python train.py --experts_per_token=2 --router_bias=true --norm_eps=1e-06 --batch_tokens=[32768, 65536, 131072]
Below are experts of layer 8 (counted from 0) of a mixture-of-experts language model. Rows are named router (the router's row for the expert), gate (a neuron's input weights, with its number), up (a neuron's input weights, with its number) and show model dimensions 288-335. Each number is 50 + 10 x the weight over its row's rms, rounded and kept within 0 to 99.
Before each expert's rows: "gets" lists some tokens that make up at least twice as much of what it gets as of all text. This comes from a sample of Wikipedia text that the model never trained on. Tokens count by the router's weight.

# expert 7
gets: "–", " the", " as", "201", "202", "1"
router:58 40 40 44 34 42 32 42 44 53 48 41 34 50 42 38 45 45 36 44 58 30 41 66 48 60 54 43 53 53 37 37 73 59 70 70 74 67 40 47 60 47 37 61 55 53 71 61
gate0:65 61 48 49 50 48 46 50 51 35 45 42 72 60 52 55 56 54 53 39 41 41 54 64 50 52 34 55 56 56 55 56 52 40 50 49 54 64 53 29 59 45 51 29 42 42 42 40
up0:58 68 50 40 56 54 19 57 57 47 65 49 36 46 47 44 41 54 45 46 46 60 49 64 58 55 55 55 53 28 60 48 62 43 42 54 45 50 44 32 45 58 38 55 33 45 41 50
gate1:45 47 39 58 63 40 40 44 65 48 67 65 58 61 37 61 45 73 41 45 61 36 61 49 57 51 57 48 52 56 35 53 55 39 58 34 52 52 45 57 64 58 28 61 57 47 37 42
up1:34 57 44 47 58 61 51 49 48 70 19 37 51 51 54 29 39 51 57 46 44 44 41 62 47 48 64 39 49 36 41 41 46 67 49 45 58 64 41 50 36 67 80 57 55 32 49 51
gate2:32 48 45 54 40 51 53 57 44 51 41 62 53 43 54 43 52 56 62 41 32 29 52 53 62 53 44 65 34 45 31 49 48 43 59 45 45 59 57 51 35 49 47 50 48 40 60 69
up2:59 42 41 51 53 45 58 47 56 49 82 38 56 62 56 40 59 46 58 85 54 49 52 56 38 46 48 51 38 54 62 53 44 55 43 55 47 33 39 49 36 51 36 64 57 41 56 43
gate3:60 46 52 49 18 49 59 45 31 51 39 34 38 67 54 48 57 37 62 52 54 52 53 21 62 58 57 38 49 42 64 49 67 57 67 66 58 56 61 61 39 45 53 47 51 47 48 57
up3:35 48 38 62 68 53 42 59 51 43 64 44 53 59 44 66 43 47 47 60 47 59 55 50 39 25 41 58 41 47 49 59 50 34 39 46 41 46 19 73 57 46 50 42 45 52 40 54
gate4:42 53 50 53 39 63 56 52 55 50 52 53 48 61 44 48 62 58 74 23 52 31 37 43 47 65 50 35 46 54 43 59 51 47 50 55 36 61 52 43 43 51 50 67 49 43 49 44
up4:45 42 51 57 41 46 41 68 53 54 57 51 47 33 75 50 49 57 41 38 49 52 55 44 50 40 56 50 47 41 56 52 52 64 50 55 50 32 52 43 46 55 54 41 45 40 62 60
gate5:45 44 52 65 54 35 57 53 45 54 49 45 46 40 50 60 64 53 38 47 50 37 66 48 39 58 55 58 61 50 59 44 37 33 62 43 53 52 35 45 57 39 46 54 38 54 31 52
up5:37 48 50 42 59 50 46 57 52 24 41 50 26 49 51 48 54 38 48 50 57 43 48 44 51 62 40 66 57 48 57 64 37 50 60 59 49 44 43 45 51 35 45 31 37 59 62 48
gate6:40 63 35 33 57 56 49 41 49 47 46 51 50 36 58 52 58 50 53 54 47 32 56 38 53 64 51 57 44 71 54 43 37 50 54 55 58 40 49 44 50 54 53 57 46 47 52 48
up6:51 70 45 56 56 71 57 42 46 62 61 55 43 46 51 44 73 45 56 51 42 52 70 34 57 57 47 42 48 50 50 36 66 31 54 71 68 56 47 45 58 37 53 53 58 46 42 64
gate7:45 63 52 52 55 58 54 48 49 82 59 53 32 51 35 43 56 63 45 45 66 52 50 41 45 61 40 48 56 50 40 36 44 43 51 48 46 45 54 47 39 55 33 51 37 38 47 46
up7:41 39 68 50 54 50 53 62 48 45 57 40 62 57 71 76 39 43 52 53 40 59 59 32 60 57 43 42 44 56 44 41 60 54 59 54 53 53 26 44 51 52 57 49 55 63 61 56
gate8:52 46 41 46 52 44 31 42 44 65 56 32 38 70 34 51 54 58 43 49 57 34 52 63 40 47 51 16 69 69 47 59 49 58 67 69 44 49 49 51 41 44 48 32 56 54 43 47
up8:56 54 56 51 44 51 35 53 47 57 51 49 34 72 34 45 53 66 46 44 48 43 43 55 57 46 52 37 51 54 38 56 77 54 57 58 42 44 62 40 37 48 66 37 55 43 52 55
gate9:52 56 57 42 50 51 44 43 69 45 57 46 61 45 34 48 50 57 26 49 58 45 44 60 67 55 62 57 53 54 56 62 44 40 67 49 62 43 48 40 55 45 39 52 63 56 48 50
up9:50 54 58 56 40 68 50 55 63 39 46 46 44 45 71 53 49 61 46 47 59 54 53 53 52 48 55 51 52 56 62 55 28 52 65 57 48 40 53 35 46 45 49 49 60 57 35 44
gate10:56 50 36 43 46 67 38 45 44 55 34 60 41 79 49 45 52 57 62 42 57 27 63 47 39 63 59 52 46 51 50 50 59 58 63 44 58 70 49 47 36 63 57 39 54 31 43 43
up10:48 53 57 45 40 56 66 66 52 51 36 57 47 55 37 37 53 45 52 66 48 45 41 60 47 57 64 58 60 55 56 54 59 57 21 51 50 64 36 55 40 48 62 54 48 45 56 59
gate11:30 57 60 63 45 55 46 59 59 55 58 46 45 55 52 56 44 43 47 50 49 43 49 50 43 49 51 40 33 50 49 37 57 50 66 38 54 60 47 57 47 42 50 58 39 56 65 60
up11:36 40 54 50 59 60 22 56 55 55 55 51 69 51 60 54 61 62 55 51 52 63 43 38 53 74 40 43 45 52 54 57 50 47 49 61 61 59 34 42 50 53 66 46 57 30 56 52
gate12:55 58 57 62 57 41 48 41 50 46 50 64 57 52 54 56 51 58 63 49 62 46 44 33 61 27 51 65 43 44 62 40 46 54 77 54 43 47 48 46 59 42 48 57 58 53 33 43
up12:53 46 63 51 34 56 40 56 24 52 44 69 60 45 58 51 21 53 52 62 45 62 42 60 39 59 52 38 26 55 44 66 51 47 60 61 47 47 48 32 50 52 36 56 68 64 50 57
gate13:52 35 53 55 47 38 50 55 45 44 51 56 48 46 47 36 45 35 53 35 68 59 42 46 41 54 49 52 50 35 57 53 51 47 55 54 48 38 66 49 51 33 32 85 47 51 67 34
up13:40 42 48 60 56 46 54 53 55 53 43 56 57 41 28 57 56 59 37 40 32 37 62 57 60 40 66 46 46 47 46 49 42 55 71 53 54 54 43 54 57 53 53 23 39 30 52 50
gate14:41 75 45 63 40 66 59 70 63 51 51 37 46 62 43 52 46 50 49 52 57 52 52 37 27 58 46 43 52 65 57 56 56 63 66 49 66 75 29 42 29 46 69 35 58 55 33 43
up14:61 68 37 45 55 49 42 53 56 52 48 67 50 60 53 61 38 50 64 42 64 40 53 51 60 55 48 40 36 59 57 49 44 46 63 47 30 38 59 42 52 60 60 70 26 38 43 51
gate15:54 54 27 48 41 56 56 45 56 38 51 42 56 39 52 49 66 57 44 58 45 45 50 49 45 48 59 44 48 38 37 43 52 54 55 41 41 49 45 49 50 61 26 61 47 58 54 51
up15:61 52 44 54 37 67 40 52 61 32 54 27 48 48 51 48 65 71 38 47 36 56 52 44 52 49 55 41 55 50 49 39 53 51 48 39 51 58 49 49 45 56 43 54 43 57 71 55
gate16:59 33 48 51 79 39 49 46 65 53 52 55 49 52 50 51 55 50 45 59 61 41 49 56 33 38 55 55 53 53 33 43 52 43 64 38 49 58 52 43 45 49 51 56 37 49 55 41
up16:51 31 58 56 59 54 41 69 65 46 43 45 57 60 55 37 49 45 43 71 42 45 46 61 43 38 54 52 60 38 43 52 52 48 52 43 46 52 59 35 40 46 65 48 26 58 47 49
gate17:53 42 52 55 57 36 45 38 43 58 46 46 61 61 44 70 23 57 56 43 53 58 57 45 43 33 58 26 36 48 42 50 60 47 45 45 48 57 44 50 59 59 53 67 47 48 44 51
up17:57 46 45 52 36 47 45 52 56 35 45 45 54 58 48 49 51 50 43 42 49 45 66 62 30 41 40 45 59 37 49 29 64 60 52 46 47 37 38 30 64 50 40 33 39 52 38 51
gate18:57 52 57 52 59 52 45 42 45 36 50 57 54 46 58 63 33 78 48 52 60 31 61 44 50 45 64 45 39 51 42 60 55 52 56 54 46 48 51 47 32 48 62 57 52 33 50 56
up18:43 30 36 51 46 55 60 52 53 67 39 31 37 53 68 51 59 67 31 55 39 37 55 66 57 58 53 48 51 54 53 32 55 66 34 41 49 49 58 54 71 61 43 65 36 60 40 34
gate19:34 55 58 40 61 64 60 48 52 59 48 43 28 37 34 57 32 52 46 50 52 47 53 54 40 49 55 49 61 63 52 66 38 52 57 45 53 55 58 43 56 60 47 61 55 51 54 40
up19:40 72 44 48 52 43 64 35 49 68 44 56 44 56 41 70 51 61 37 64 39 38 49 52 53 39 47 61 57 69 42 48 22 72 55 53 46 31 55 35 58 58 58 39 55 60 48 46
gate20:50 49 61 42 57 66 62 44 52 39 43 43 67 55 43 57 70 43 60 61 46 50 65 54 71 38 36 54 55 62 56 55 58 39 43 38 50 70 54 52 67 48 49 56 49 48 56 44
up20:44 36 29 58 58 34 36 55 52 53 49 56 36 55 40 46 41 57 58 49 41 37 33 58 52 64 70 56 59 34 49 49 47 60 49 53 42 43 46 51 44 46 44 36 62 41 44 61
gate21:46 35 49 37 41 52 52 52 46 43 42 46 61 59 35 48 52 58 52 38 56 52 55 62 51 51 53 60 50 67 48 68 36 57 40 75 41 47 51 63 29 45 53 38 34 64 58 49
up21:51 61 43 48 45 48 62 37 55 36 60 60 61 25 54 41 33 39 31 52 60 55 43 43 46 45 49 38 34 55 57 41 36 48 60 51 48 40 39 49 56 55 44 60 52 58 52 66
gate22:50 47 42 49 47 57 56 38 63 41 47 60 55 63 40 45 36 33 47 69 45 31 59 77 50 57 72 45 41 53 40 61 52 47 59 48 39 85 33 75 47 50 47 44 47 48 51 57
up22:64 49 45 62 38 56 52 52 62 40 54 84 45 69 38 53 41 48 48 61 67 57 65 65 48 46 66 29 46 48 45 48 62 49 54 52 52 51 50 56 56 48 63 53 46 57 66 50
gate23:62 71 24 47 51 50 33 72 58 43 56 53 54 60 41 50 57 63 43 54 59 43 56 51 59 47 54 48 40 54 58 43 36 53 53 52 39 47 57 32 54 47 60 33 73 46 59 41
up23:48 28 59 43 45 42 46 35 54 56 45 65 42 42 60 53 45 38 53 65 29 45 58 65 48 67 56 66 63 48 36 43 52 27 36 40 64 39 42 45 62 42 51 60 55 44 47 54
gate24:40 57 30 49 50 33 40 45 34 48 56 49 33 42 39 59 52 65 44 63 54 35 51 38 44 45 53 47 52 56 50 37 53 60 67 51 37 66 48 40 57 52 46 42 30 39 59 44
up24:50 74 49 52 40 56 62 47 46 49 39 53 45 41 76 46 44 29 43 46 51 57 48 47 55 44 54 37 42 59 57 51 44 41 44 44 41 57 32 38 61 56 34 57 44 71 43 61
gate25:41 50 48 59 65 38 48 43 36 59 32 55 39 48 44 56 55 69 51 41 44 37 56 54 43 43 57 43 58 55 52 50 43 45 47 49 60 44 36 39 45 60 41 57 51 53 41 58
up25:44 40 41 58 57 57 31 46 46 61 40 62 47 45 41 57 43 70 57 30 54 47 43 41 49 35 49 35 60 61 48 53 40 46 42 61 64 28 42 34 48 53 49 56 57 55 45 47
gate26:48 65 43 36 56 50 49 49 53 55 39 45 50 48 62 47 43 53 59 54 43 56 54 57 51 51 49 44 43 43 18 65 42 52 64 48 55 53 43 35 56 54 37 52 48 43 57 45
up26:48 50 56 53 64 52 59 25 39 49 64 37 62 56 34 55 51 46 41 35 72 39 61 61 47 50 57 49 41 71 51 46 35 50 52 50 58 48 46 51 44 45 58 46 47 37 31 56
gate27:61 46 45 62 76 43 37 55 46 68 57 54 48 54 49 66 42 53 36 46 47 60 50 45 49 47 64 42 47 45 57 52 62 35 67 52 48 58 67 56 44 40 46 61 51 48 59 58
up27:56 43 36 59 60 45 48 49 59 57 42 56 46 50 52 60 46 66 41 32 45 55 53 48 44 43 58 49 34 32 70 60 45 54 62 66 54 51 74 58 59 66 45 50 60 47 60 53
gate28:61 36 67 56 44 68 43 60 40 44 56 50 77 68 37 52 61 52 75 41 54 46 59 32 48 55 51 59 53 54 40 47 52 55 48 59 51 43 63 44 62 45 49 58 61 58 46 45
up28:43 71 70 43 62 59 49 43 55 51 57 38 49 48 29 59 29 46 34 49 57 71 43 48 48 46 63 46 44 62 36 62 53 41 51 62 52 46 61 59 48 52 64 38 48 31 51 54
gate29:44 60 61 47 54 49 63 53 42 52 54 46 44 54 37 31 70 40 22 68 39 53 45 66 43 50 43 38 51 45 46 49 51 48 45 34 60 58 65 60 37 53 76 52 61 50 50 41
up29:46 57 42 58 41 69 50 40 69 68 50 54 41 48 42 51 56 42 34 47 71 48 43 55 54 43 53 37 73 69 59 58 64 55 52 57 49 53 41 39 54 60 67 62 29 59 68 58
gate30:64 65 70 71 58 61 47 41 53 34 36 64 47 37 43 46 46 42 36 42 62 55 63 50 42 54 55 45 54 67 21 59 26 36 69 54 50 50 53 43 59 36 37 40 64 31 61 45
up30:61 41 62 65 46 39 36 49 57 59 38 59 65 56 42 60 79 47 50 41 35 26 48 35 60 49 46 57 64 49 43 53 50 60 60 39 58 44 64 53 45 38 64 53 47 50 61 50
gate31:41 53 63 37 52 67 54 48 50 38 58 38 65 53 37 42 71 37 46 54 61 26 63 44 54 49 61 54 35 59 49 59 43 67 64 41 53 52 42 64 57 53 50 62 45 39 37 36
up31:55 55 66 39 39 68 64 35 56 57 62 59 52 49 42 57 77 53 40 48 61 46 45 35 64 40 49 52 52 69 52 52 42 64 43 58 58 58 33 50 63 44 58 40 51 55 49 69
gate32:65 68 64 57 46 47 76 50 53 48 65 53 46 47 46 42 36 39 53 52 33 40 50 54 70 30 46 46 51 54 65 46 38 52 55 58 63 45 37 66 44 42 36 43 39 59 54 47
up32:60 38 53 63 60 46 51 55 46 52 51 50 42 40 63 52 61 43 48 51 38 52 55 51 63 30 69 49 49 59 64 54 45 31 53 67 57 52 50 51 53 55 49 49 42 49 37 59
gate33:57 49 68 55 53 55 64 40 32 38 51 66 50 61 59 48 65 36 48 46 41 36 52 40 45 53 60 50 46 49 63 46 38 42 56 28 51 47 53 51 53 54 48 39 38 61 57 42
up33:33 63 68 46 49 54 58 35 57 41 54 51 38 42 67 42 44 52 39 49 46 57 54 51 67 47 48 55 45 51 51 44 30 53 40 41 50 55 59 54 48 52 66 54 31 63 50 55
gate34:57 31 62 48 62 40 53 59 55 44 54 64 49 66 40 56 43 39 45 39 47 50 48 35 50 50 59 55 43 53 52 46 58 35 54 41 54 55 65 62 35 69 48 63 46 50 41 64
up34:50 49 20 60 40 54 39 37 52 40 52 56 54 48 44 41 56 66 38 47 37 36 50 52 48 59 25 53 51 44 64 43 50 64 69 56 53 65 41 43 44 41 68 33 45 46 68 39
gate35:50 78 45 27 50 45 60 49 60 55 39 39 37 48 51 55 66 56 58 58 56 44 56 37 48 29 25 37 60 69 49 59 49 37 60 56 47 34 51 43 52 54 46 55 45 51 48 50
up35:56 37 53 63 44 51 36 54 54 46 46 49 70 40 73 53 41 43 41 48 50 61 50 39 57 69 45 56 56 47 60 68 48 43 45 29 71 43 47 48 48 53 45 59 45 48 60 40
gate36:46 40 59 65 55 52 71 58 60 39 47 62 53 53 62 48 43 37 50 44 49 45 42 65 48 57 55 35 36 51 55 51 55 47 62 53 57 62 55 37 62 65 44 72 44 60 53 36
up36:53 62 32 37 44 33 63 52 56 69 43 38 47 46 39 38 44 24 44 45 47 39 33 55 41 69 46 40 50 58 52 66 46 58 53 60 47 62 51 42 47 57 59 34 55 53 41 40
gate37:38 31 62 62 55 47 40 63 44 50 32 53 55 33 51 34 36 61 34 40 45 52 39 60 51 54 56 48 35 43 62 50 53 44 47 57 40 45 74 53 41 40 43 52 34 46 51 60
up37:56 36 62 52 49 58 54 51 46 46 32 42 55 57 52 56 57 57 33 47 51 53 40 53 48 54 56 59 47 46 48 48 60 38 41 41 51 43 63 49 28 35 63 51 52 35 60 63
gate38:43 52 58 50 52 53 60 54 47 53 55 47 61 43 36 56 47 65 42 58 56 54 64 47 56 38 52 54 58 45 62 58 59 39 59 53 49 57 47 43 47 39 43 26 58 51 59 67
up38:48 55 47 52 44 59 49 49 45 43 42 30 49 60 55 46 51 73 59 53 54 66 36 57 50 56 44 55 29 62 35 45 43 77 65 62 47 38 72 57 49 59 42 62 54 56 44 24
gate39:60 43 56 37 32 62 51 42 49 57 51 67 40 57 53 52 62 43 57 47 50 43 45 66 42 52 57 32 65 51 47 38 56 55 56 56 36 54 63 53 49 73 47 42 50 50 44 51
up39:38 61 52 49 65 55 40 69 55 36 57 54 38 62 48 47 50 66 60 68 46 54 59 41 59 28 47 62 35 25 57 47 52 46 50 43 41 51 30 44 58 34 40 51 65 39 52 46
gate40:57 57 32 30 54 59 74 50 53 48 40 50 67 52 47 40 59 44 53 58 50 27 47 41 58 55 49 65 27 71 40 53 43 52 45 49 48 41 47 51 38 49 29 41 32 47 69 52
up40:56 45 58 51 58 65 64 50 45 37 56 75 50 48 46 35 48 43 56 33 35 45 53 53 53 39 53 56 52 45 44 62 69 45 39 24 60 52 43 60 47 30 38 42 44 52 48 57
gate41:34 36 46 48 40 37 61 48 57 40 56 48 52 51 39 65 82 54 27 59 45 53 39 42 46 36 57 39 63 50 47 53 47 42 61 45 42 45 32 51 37 49 42 52 42 43 44 54
up41:23 60 63 55 66 69 53 53 45 34 46 56 56 42 48 30 50 41 72 42 41 45 48 54 58 52 54 38 50 37 54 53 45 49 47 39 38 67 48 42 71 52 62 42 42 51 61 60
gate42:53 47 30 72 42 43 37 31 54 47 52 56 35 53 39 70 43 62 31 42 61 40 61 34 52 53 53 45 44 41 57 42 67 46 60 55 37 34 42 52 62 47 41 51 63 52 56 51
up42:43 61 47 48 42 68 46 41 57 56 61 37 43 51 68 70 25 22 57 49 49 56 45 64 61 39 26 58 60 33 44 57 44 70 48 41 56 58 39 52 50 47 52 58 41 45 53 61
gate43:40 46 70 57 53 49 57 51 63 50 60 49 50 59 57 56 58 58 58 42 52 48 34 62 68 50 55 57 54 56 43 43 40 44 51 63 52 38 53 56 34 45 38 48 52 31 53 33
up43:60 37 55 43 50 61 66 62 58 52 45 31 55 58 57 41 35 43 55 57 48 57 39 54 56 56 45 50 54 48 57 47 56 54 33 42 55 44 86 45 50 57 54 33 59 63 72 59
gate44:38 51 52 65 38 48 43 47 51 46 45 45 65 43 49 62 52 41 45 57 49 63 52 48 52 55 55 51 59 62 31 52 51 52 57 36 55 52 51 61 59 65 47 53 59 44 47 56
up44:55 42 53 61 58 32 58 59 57 60 39 49 46 46 44 61 44 62 58 63 40 41 57 34 54 33 50 49 35 40 58 60 44 51 46 55 35 54 54 51 38 51 45 58 52 44 53 40
gate45:57 23 46 41 59 35 58 50 37 66 64 55 73 49 55 49 37 48 48 46 51 59 53 40 65 52 39 38 46 53 52 70 51 34 49 54 60 49 45 52 44 57 55 49 61 27 55 56
up45:45 51 55 62 46 56 29 35 56 64 48 59 42 46 56 41 38 59 44 39 52 42 52 46 67 60 42 61 44 41 47 47 52 61 46 54 43 49 40 48 48 50 49 70 44 31 62 74
gate46:50 47 54 55 41 63 50 54 61 44 53 35 42 67 48 65 65 58 41 45 59 42 46 49 41 60 42 60 50 61 66 47 58 50 50 48 50 48 41 60 54 50 17 57 47 48 49 37
up46:43 56 47 55 48 61 60 53 45 47 37 62 44 39 42 40 41 60 60 66 56 32 65 44 49 74 59 37 31 42 30 58 61 53 62 42 57 51 50 44 32 59 64 51 64 59 51 48
gate47:47 53 66 44 44 44 38 50 51 42 56 52 53 50 68 46 53 33 53 62 38 59 42 55 43 52 44 48 33 53 35 44 59 46 49 50 53 73 45 50 51 47 48 52 53 55 41 71
up47:38 54 41 77 66 43 57 58 65 38 33 59 47 58 32 60 36 54 63 51 40 59 60 55 48 55 48 64 62 57 59 53 43 38 50 45 38 28 52 57 45 52 53 60 59 41 58 35
gate48:42 46 47 41 47 53 56 51 60 50 38 56 41 47 64 44 64 37 51 50 65 30 57 49 36 58 35 46 46 43 55 42 51 56 56 56 55 59 37 56 48 48 29 54 51 70 48 48
up48:61 61 47 43 46 51 53 44 43 56 69 49 42 43 40 49 52 48 44 40 36 34 33 64 74 67 54 33 48 60 53 56 33 41 55 63 39 61 77 47 51 48 32 27 44 57 52 38
gate49:43 37 66 64 42 45 64 52 47 56 55 45 39 60 58 40 51 42 42 47 41 43 45 50 65 47 61 62 53 50 55 58 43 51 51 45 53 42 52 65 52 40 47 69 34 71 61 41
up49:60 63 40 45 51 61 52 46 41 44 62 64 50 43 40 46 43 47 62 51 56 58 40 51 52 39 26 54 62 36 71 40 68 49 36 50 65 53 55 41 35 37 57 43 62 57 60 62
gate50:44 41 50 35 43 46 56 55 55 60 51 66 49 54 53 52 48 68 74 48 66 51 52 52 63 49 57 45 40 57 57 55 52 52 55 55 54 53 47 56 45 52 59 64 60 40 33 43
up50:33 54 45 49 47 53 58 28 41 68 56 54 36 43 35 46 48 51 45 53 61 50 39 53 42 40 49 40 51 49 32 35 40 55 48 63 38 50 48 48 52 53 42 50 51 57 76 45
gate51:74 61 28 59 37 27 41 35 52 46 48 59 31 53 54 38 60 69 63 36 71 34 45 47 55 42 65 46 55 46 44 39 58 42 44 55 39 73 54 43 54 57 45 49 54 21 28 64
up51:50 51 41 38 59 54 60 43 49 31 59 47 59 40 49 46 51 60 38 49 53 52 61 43 46 29 50 49 62 43 49 48 57 56 61 49 48 58 40 65 62 55 29 55 68 35 57 49
gate52:52 67 48 49 43 50 65 52 37 39 46 46 67 53 41 42 47 47 45 47 49 47 48 35 57 42 46 43 65 45 50 60 51 61 52 54 44 48 44 51 57 48 40 53 61 55 54 35
up52:38 68 65 61 57 36 73 53 54 42 66 56 59 44 58 53 51 59 45 40 50 38 53 42 63 35 42 25 36 35 49 43 41 46 50 37 44 69 50 49 72 55 52 59 59 59 51 61
gate53:62 53 49 53 48 47 47 38 54 52 47 39 37 61 63 45 44 35 58 45 56 46 50 59 42 60 23 35 39 42 53 46 52 45 53 44 47 38 56 39 53 40 58 46 60 64 54 42
up53:40 46 34 48 51 44 45 60 54 59 63 40 56 38 54 44 34 36 47 63 27 48 47 37 39 53 46 29 45 34 43 62 52 55 45 71 54 46 43 49 42 51 39 50 51 51 37 45
gate54:55 45 36 44 43 62 33 53 61 78 39 53 51 35 47 32 53 46 34 53 42 48 58 47 36 62 47 41 29 45 27 61 50 50 59 31 62 48 35 59 54 48 49 47 49 59 41 46
up54:74 29 31 61 40 60 52 42 63 51 52 46 46 33 53 54 45 57 48 35 33 44 68 40 43 65 60 38 43 47 43 41 63 63 45 63 57 49 53 58 57 58 49 40 44 58 57 44
gate55:52 51 46 47 44 43 23 57 54 45 46 56 38 43 44 41 41 55 61 42 43 56 49 65 58 61 51 53 50 42 46 34 58 47 44 65 58 55 57 41 57 54 44 49 39 56 50 49
up55:39 53 39 70 36 36 52 55 53 57 63 39 52 47 52 58 56 62 43 46 34 48 75 51 61 44 65 47 43 66 51 46 40 34 42 27 53 62 52 57 64 63 61 51 48 27 41 67
gate56:60 48 71 53 55 45 53 61 60 33 58 63 44 48 62 63 50 60 49 61 36 67 65 40 70 17 52 57 37 44 41 44 45 61 38 42 44 51 57 37 50 42 52 36 50 54 63 45
up56:54 60 34 49 39 40 48 52 55 65 52 45 79 42 52 45 52 60 48 38 45 32 38 57 53 58 33 47 75 60 61 39 50 64 49 48 52 41 45 50 58 62 53 57 53 49 44 52
gate57:51 69 68 51 43 52 54 57 33 62 60 52 66 49 52 58 66 54 43 63 39 48 68 27 38 73 50 64 51 42 48 75 51 51 62 47 46 59 62 42 58 47 39 46 71 42 55 48
up57:57 42 59 46 51 51 35 50 60 53 46 59 42 50 63 54 51 60 59 38 41 44 47 53 50 52 60 59 58 44 50 34 57 46 44 48 47 41 43 41 56 37 65 37 46 56 62 59
gate58:52 51 39 39 49 60 47 46 55 32 51 57 46 46 38 50 56 49 45 48 46 39 72 66 32 45 57 55 61 63 46 57 56 63 46 65 42 49 40 53 47 51 44 51 53 50 53 60
up58:33 47 64 43 62 46 62 82 54 35 57 38 40 56 47 50 70 47 57 49 40 67 47 59 56 45 34 61 55 38 78 62 39 50 55 46 41 36 49 43 60 64 32 41 30 51 54 54
gate59:50 38 19 50 45 49 29 49 40 20 45 58 39 62 33 39 30 49 72 51 59 32 45 48 33 44 47 58 43 35 52 49 50 41 63 49 46 63 41 63 41 48 39 51 63 46 42 46
up59:51 54 33 52 55 52 41 50 44 50 65 48 42 52 37 51 38 51 51 62 43 46 33 54 51 47 62 60 38 56 52 61 50 45 50 41 52 43 22 50 33 65 41 36 60 37 37 42
gate60:42 31 69 41 41 27 45 45 70 58 62 53 59 63 51 41 49 39 59 66 52 45 60 55 53 35 36 68 61 35 59 59 52 58 45 56 51 38 56 41 43 48 40 69 49 51 59 38
up60:47 55 53 50 37 57 46 39 37 41 39 68 58 47 66 54 47 45 49 46 52 57 64 59 57 53 40 66 46 29 44 57 60 45 53 52 53 77 46 53 38 37 37 66 46 51 24 36
gate61:43 49 47 60 49 51 46 38 40 63 44 56 37 41 49 63 43 40 69 50 41 48 46 51 59 48 47 58 48 44 44 48 54 49 71 50 50 61 38 73 62 38 31 58 60 51 39 41
up61:51 65 46 59 60 49 50 53 45 48 52 45 59 57 42 40 30 52 54 62 47 52 61 51 51 57 49 35 41 56 45 62 53 41 54 57 53 64 52 62 65 67 47 37 53 46 54 63
gate62:60 46 34 25 42 66 56 56 51 47 71 54 62 28 33 46 59 53 41 48 48 34 72 51 50 44 60 59 47 55 51 45 42 40 51 63 35 66 46 34 55 63 37 50 55 46 38 68
up62:41 54 57 54 60 43 51 62 33 54 34 50 49 64 67 52 36 41 57 43 52 30 48 37 36 54 44 45 39 60 45 28 57 42 55 51 40 53 53 50 45 58 47 50 60 66 48 52
gate63:57 45 54 32 56 40 51 51 48 60 50 37 51 45 36 28 45 42 51 59 48 50 64 47 32 61 52 36 65 51 64 54 44 53 53 53 55 64 51 46 50 62 54 51 52 50 58 26
up63:67 49 59 42 40 44 50 63 51 59 61 68 44 40 57 47 66 51 53 61 59 63 50 48 51 58 36 53 41 48 79 48 53 51 30 54 61 59 65 63 47 53 46 48 58 56 66 31
gate64:40 33 70 53 63 44 62 46 26 59 44 53 55 52 38 57 37 46 45 39 58 54 67 37 56 54 60 34 42 51 32 43 44 37 55 54 55 65 54 65 47 54 49 55 45 48 65 61
up64:34 50 56 39 48 40 41 32 52 60 46 62 48 53 53 54 43 81 54 35 58 39 59 30 62 43 55 43 47 41 39 61 43 47 51 49 54 35 42 34 42 46 46 66 47 49 53 46
gate65:59 76 44 43 55 42 31 65 49 12 50 56 49 52 50 61 53 71 54 63 48 59 32 46 47 32 50 56 38 47 48 43 41 48 44 54 39 45 57 36 49 63 52 52 65 37 57 41
up65:65 59 41 43 55 57 48 55 60 40 43 53 65 51 53 44 71 53 66 49 30 37 49 38 41 56 41 66 35 45 48 29 55 39 56 52 53 32 50 45 34 41 39 52 49 32 39 60
gate66:49 53 54 60 33 33 46 51 67 47 57 46 51 56 49 34 47 34 49 45 56 50 50 50 40 51 46 64 51 38 55 55 34 37 51 54 52 51 46 46 38 59 22 50 47 57 48 54
up66:52 65 45 46 50 44 59 62 45 56 55 26 48 27 54 52 48 42 31 69 52 52 52 69 52 56 67 52 61 63 37 33 37 62 69 67 50 73 50 46 55 52 51 41 54 57 38 64
gate67:56 39 49 52 41 43 28 42 48 50 36 61 58 34 54 49 43 42 53 45 50 29 56 48 25 51 53 68 45 55 57 52 64 55 46 59 44 43 44 49 52 48 57 56 58 64 55 34
up67:62 39 50 55 49 41 44 40 44 53 50 44 48 56 50 59 51 42 48 50 44 38 41 48 55 55 58 29 47 49 68 48 71 66 41 49 49 45 54 43 68 58 51 62 47 56 44 40
gate68:48 44 31 45 54 52 45 40 52 44 41 54 55 66 40 62 34 61 37 36 58 62 49 58 48 54 56 63 66 30 51 53 75 63 55 61 52 43 58 55 48 45 74 37 59 53 57 38
up68:48 44 46 71 53 47 49 47 47 41 51 62 58 41 59 66 46 53 55 45 43 69 46 43 58 44 41 37 53 49 65 59 64 52 52 40 59 35 56 66 44 50 39 59 58 54 53 45
gate69:45 52 52 68 54 55 54 48 57 39 54 47 54 64 65 71 34 54 43 40 42 33 60 44 60 36 67 70 51 40 41 55 60 66 56 57 47 44 43 59 48 41 42 75 57 57 59 51
up69:47 54 50 62 42 52 68 44 63 30 55 39 49 54 50 60 41 51 47 44 48 37 65 49 50 40 70 57 50 35 50 70 65 57 71 69 44 40 52 61 37 48 34 42 63 55 71 43
gate70:44 40 61 51 52 53 70 60 55 46 52 59 52 46 57 53 55 49 49 76 54 55 52 53 57 46 61 52 54 56 42 36 26 48 47 50 49 50 32 54 36 57 49 43 56 71 37 68
up70:38 56 55 54 59 41 53 48 40 49 53 57 50 59 47 36 38 53 48 54 52 58 53 56 73 55 35 30 47 46 65 58 55 52 42 40 49 62 55 50 43 54 70 48 43 35 55 55